Experts of a small language model: 16.1M parameters, a variant of SOAP for the experts.
Below are experts of layer 3 (counted from 0) of a mixture-of-experts language model. Rows are named router (the router's row for the expert), gate (a neuron's input weights, with its number), up (a neuron's input weights, with its number), down (a neuron's output weights, with its number) and show model dimensions 0-191. Each number is 50 + 10 x the weight over its row's rms, rounded and kept within 0 to 99.
Before each expert's rows: "comes before" lists some tokens at least twice as common just after its tokens as in all text; "mostly gets" lists some tokens that are sent to it at least half of the time. This comes from a sample of Wikipedia text that the model never trained on. Tokens count by the router's weight.

# expert 4
comes before: "\n", "|", " 1", " 0", " 2", " 3"
mostly gets: " |", " (", "|", " \"", ":", " 0"
router:47 57 45 53 49 34 52 57 43 54 63 46 44 52 58 59 50 44 44 48 51 37 37 38 47 44 51 57 41 35 47 56 54 38 45 47 52 60 55 64 63 49 55 37 53 49 60 45 57 56 50 53 42 61 37 43 41 33 43 58 49 52 49 48 49 46 49 42 31 58 59 39 62 47 57 67 45 67 30 36 61 78 44 34 64 58 50 46 41 60 24 29 36 54 68 46 58 46 55 33 47 61 47 36 46 58 53 42 74 51 62 39 64 54 47 45 59 44 67 60 71 44 68 62 50 51 77 54 52 60 46 31 47 42 61 37 52 47 47 45 57 40 69 40 42 35 53 60 51 38 59 51 67 49 29 48 56 53 40 63 48 71 59 55 47 61 52 53 52 56 52 45 31 45 41 30 47 61 51 53 48 45 57 54 49 58 44 55 49 52 77 43
gate57:52 52 62 51 54 61 58 51 57 57 31 46 56 62 53 51 50 58 55 36 55 42 56 42 58 69 50 65 35 52 49 56 60 55 67 45 60 37 67 73 63 47 43 44 30 50 45 62 37 56 35 57 47 40 49 65 50 51 59 52 38 64 51 55 48 35 43 42 51 38 52 34 48 64 46 48 71 41 41 36 50 48 52 46 59 58 49 65 53 45 48 41 56 66 36 64 50 46 54 48 48 57 43 61 56 59 29 54 49 75 61 35 58 40 41 49 44 70 53 50 63 38 51 48 47 40 66 38 32 66 58 48 48 62 26 57 46 43 36 37 49 36 47 55 53 58 40 37 41 19 59 49 64 56 50 48 42 59 45 58 45 66 52 54 56 43 59 50 51 57 52 46 66 48 62 46 62 45 33 72 50 38 45 53 50 49 59 53 45 42 66 30
up57:61 56 50 60 34 60 65 48 63 60 58 51 57 52 50 48 60 44 63 55 56 41 37 48 67 44 65 51 59 48 50 59 58 31 55 56 40 49 49 49 34 45 49 44 60 52 55 57 55 45 29 41 50 49 39 26 52 46 48 48 63 34 47 37 49 65 44 33 57 51 39 42 55 54 68 61 69 43 51 42 43 38 47 54 56 59 44 34 46 52 37 67 24 39 58 35 44 44 58 57 29 47 63 41 46 31 56 39 40 58 43 51 62 54 56 52 40 24 41 56 32 62 55 42 49 65 55 54 42 42 45 48 55 48 43 45 66 48 48 50 47 63 47 47 54 38 50 72 25 45 54 49 49 59 44 49 66 48 60 64 51 50 67 50 65 52 49 35 58 45 53 54 54 58 35 45 41 60 68 31 46 23 52 61 60 53 56 41 64 47 41 56
down57:43 43 58 45 70 43 59 41 45 45 51 55 33 51 51 55 29 55 53 56 50 57 39 57 62 67 42 46 58 70 54 35 58 52 39 50 51 53 44 45 34 47 49 63 47 57 44 40 49 67 63 40 44 41 48 37 56 53 58 42 56 64 65 54 52 34 43 54 39 57 51 49 48 59 57 44 28 53 44 48 45 41 54 73 52 31 65 35 60 53 43 50 53 75 42 43 57 30 41 72 60 61 50 51 49 45 50 62 64 44 57 46 55 48 41 30 50 47 51 42 51 59 50 63 41 51 42 47 57 53 52 57 42 46 66 59 64 38 48 60 61 53 50 35 60 45 51 48 62 45 44 68 32 39 52 49 55 53 49 29 46 51 47 51 68 49 54 41 49 65 63 23 51 44 35 35 55 51 15 46 64 56 38 62 36 63 52 65 43 51 53 43

# expert 7
comes before: " of", ",", " in", ":", "ed", " and"
mostly gets: " season", " film", " work", " win", "ight", " team"
router:53 62 30 57 63 33 62 52 43 61 62 55 57 60 65 65 61 59 50 42 48 39 32 53 36 46 66 43 62 49 47 54 67 51 61 43 59 52 25 43 38 58 51 42 50 55 44 39 50 52 24 53 57 43 44 36 54 49 50 67 48 53 64 46 57 60 56 54 36 51 56 40 68 44 47 58 34 46 37 35 65 55 37 35 59 48 44 51 59 57 28 32 62 38 45 50 65 50 43 71 52 50 45 54 35 56 46 76 54 48 40 37 64 48 42 51 36 50 58 33 62 42 38 54 38 48 47 57 52 61 61 44 69 38 48 51 56 52 49 60 53 41 54 40 37 58 58 54 52 46 43 50 51 74 34 57 43 52 53 68 52 47 43 60 48 77 45 53 46 49 52 49 34 63 42 45 52 44 63 59 43 37 51 52 37 54 66 64 47 51 53 44
gate48:46 80 38 39 48 63 51 51 58 44 52 50 45 39 58 50 38 62 62 43 62 45 43 56 54 41 43 61 47 51 48 37 73 53 41 51 53 58 43 59 29 69 65 42 48 43 55 43 67 51 48 50 42 51 55 61 34 53 64 49 42 46 32 48 43 72 59 48 49 53 43 54 61 46 65 46 46 41 50 46 45 58 43 32 52 60 54 37 37 43 54 52 47 53 48 51 50 56 50 60 46 54 50 40 36 37 52 55 55 69 41 33 56 38 62 54 38 54 39 46 49 33 46 59 51 49 43 52 63 31 62 48 52 46 40 44 30 39 55 49 36 48 45 47 42 61 44 62 62 66 38 32 52 67 56 61 48 57 54 56 44 16 43 64 44 56 36 55 53 49 63 57 46 56 39 63 46 49 44 42 40 68 48 46 47 37 68 43 57 65 34 20
up48:45 36 45 41 50 39 54 59 47 54 67 51 43 63 49 59 56 28 49 48 58 62 57 68 57 41 57 35 47 58 46 60 40 59 52 32 47 47 49 57 34 52 43 57 62 45 56 44 51 60 59 58 56 38 52 58 87 65 65 50 60 53 61 49 38 55 64 67 47 36 34 65 63 48 26 56 36 58 51 40 35 49 37 62 62 49 55 49 65 55 57 43 49 37 40 63 44 41 39 41 42 54 58 71 46 48 51 48 38 49 33 61 47 57 42 52 55 66 39 42 56 39 50 50 60 72 40 55 41 62 61 54 49 50 39 46 48 51 43 56 54 68 49 42 33 49 56 63 51 49 33 58 59 46 52 56 38 43 36 53 53 50 46 56 72 60 61 65 49 46 50 57 45 70 63 45 57 52 43 57 47 28 53 63 57 52 38 47 31 38 51 62
down48:48 53 54 54 29 64 50 71 45 54 49 55 51 47 64 54 54 56 29 59 62 29 44 55 62 34 44 52 32 59 63 54 47 54 51 51 57 35 49 37 36 11 34 60 50 52 58 37 59 58 40 48 39 52 58 61 31 54 41 40 52 54 54 46 55 40 48 45 56 63 68 52 49 44 55 28 48 53 54 61 55 61 57 62 52 58 44 83 53 54 32 52 52 32 66 41 61 38 46 43 36 41 50 54 49 47 48 61 55 52 44 56 42 56 40 55 44 53 45 54 51 49 51 60 62 48 45 39 57 56 43 41 51 59 54 37 53 58 52 53 46 55 45 43 49 69 52 63 38 65 61 39 46 27 55 49 55 57 35 58 50 32 49 41 41 64 42 60 25 45 61 57 35 62 54 65 65 47 52 43 61 62 51 50 50 50 43 27 58 50 46 55

# expert 1
comes before: " |", "\n", ",", ".", " and", ")"
mostly gets: " and", " 19", ",", " 3", " 18", " 2"
router:35 60 53 35 70 44 44 55 45 53 60 70 56 52 40 47 58 52 68 43 45 42 55 53 40 47 54 32 53 35 47 30 60 58 67 59 45 57 57 41 56 50 63 41 56 54 46 44 43 47 34 60 54 37 45 32 48 72 35 45 54 56 45 44 47 61 64 56 49 48 40 50 47 40 53 37 35 47 63 42 51 54 44 65 50 62 43 57 30 55 39 47 48 44 29 40 50 40 47 60 53 54 38 51 56 57 38 55 68 46 52 55 60 42 56 43 47 39 51 41 51 39 53 47 44 71 36 68 39 47 69 68 56 42 44 68 49 68 50 45 56 51 50 72 41 55 39 52 42 41 33 39 63 75 49 30 28 57 58 55 35 36 53 60 48 37 44 57 43 61 53 41 48 51 57 50 67 54 62 51 51 48 60 44 47 40 57 65 57 70 50 40
gate48:45 41 42 39 58 70 44 49 61 46 59 57 42 45 52 51 32 42 43 54 64 42 44 47 23 55 46 66 53 54 41 53 45 44 42 59 37 48 45 51 52 60 58 53 37 53 41 43 50 43 52 50 61 55 55 42 21 44 37 45 53 43 31 58 57 63 65 45 63 41 62 51 47 37 61 52 57 38 49 52 41 48 29 56 59 46 48 45 49 51 56 44 15 53 54 57 54 40 53 57 61 38 47 45 58 37 46 59 60 51 51 48 46 31 54 44 37 68 33 54 49 35 56 61 47 59 41 64 50 50 41 57 53 47 44 45 42 71 55 52 32 55 69 65 55 81 50 54 48 48 42 56 54 49 44 56 29 55 56 62 40 62 44 60 51 35 58 43 59 58 41 45 37 43 45 31 42 75 63 46 34 52 60 59 42 46 68 55 44 56 40 44
up48:34 36 43 36 60 64 49 50 53 47 46 44 47 42 50 48 40 36 40 58 57 41 46 52 24 44 42 70 58 50 42 59 53 53 47 55 39 51 44 49 39 62 62 50 35 57 44 42 50 51 50 63 58 49 53 45 30 47 30 44 52 44 36 59 56 73 66 55 66 44 54 52 42 52 61 51 61 44 60 57 30 47 44 62 66 42 51 44 51 53 63 46 18 49 58 55 54 42 62 53 50 35 53 46 57 30 44 66 63 57 50 51 39 38 70 43 43 57 48 57 54 46 50 48 48 63 41 59 45 53 42 52 56 56 43 45 50 76 56 58 31 57 65 57 59 70 61 73 56 46 46 61 58 47 49 56 32 69 61 59 45 59 32 60 56 44 60 46 55 58 52 40 42 51 47 33 55 76 66 48 35 50 55 48 51 41 61 58 35 44 43 42
down48:48 58 58 47 50 37 44 57 63 51 51 49 68 69 54 55 57 51 59 40 55 64 61 38 45 47 43 47 44 42 58 33 43 72 58 28 54 40 51 56 49 50 34 64 57 41 40 57 29 51 45 47 42 43 71 45 58 60 57 28 38 47 62 37 28 35 45 57 36 47 49 49 45 43 66 59 40 55 46 27 55 61 66 39 40 57 55 36 53 41 47 73 48 45 51 42 43 53 55 32 37 46 42 51 64 51 60 56 53 52 62 36 69 51 62 60 47 46 43 43 38 67 51 57 59 47 56 51 45 47 56 68 35 50 46 71 57 43 61 36 53 41 63 61 53 46 52 52 55 51 49 57 58 54 52 45 48 51 52 46 56 55 45 40 41 42 38 40 45 59 37 49 63 29 69 46 48 41 51 48 60 70 76 48 47 42 33 52 63 60 46 31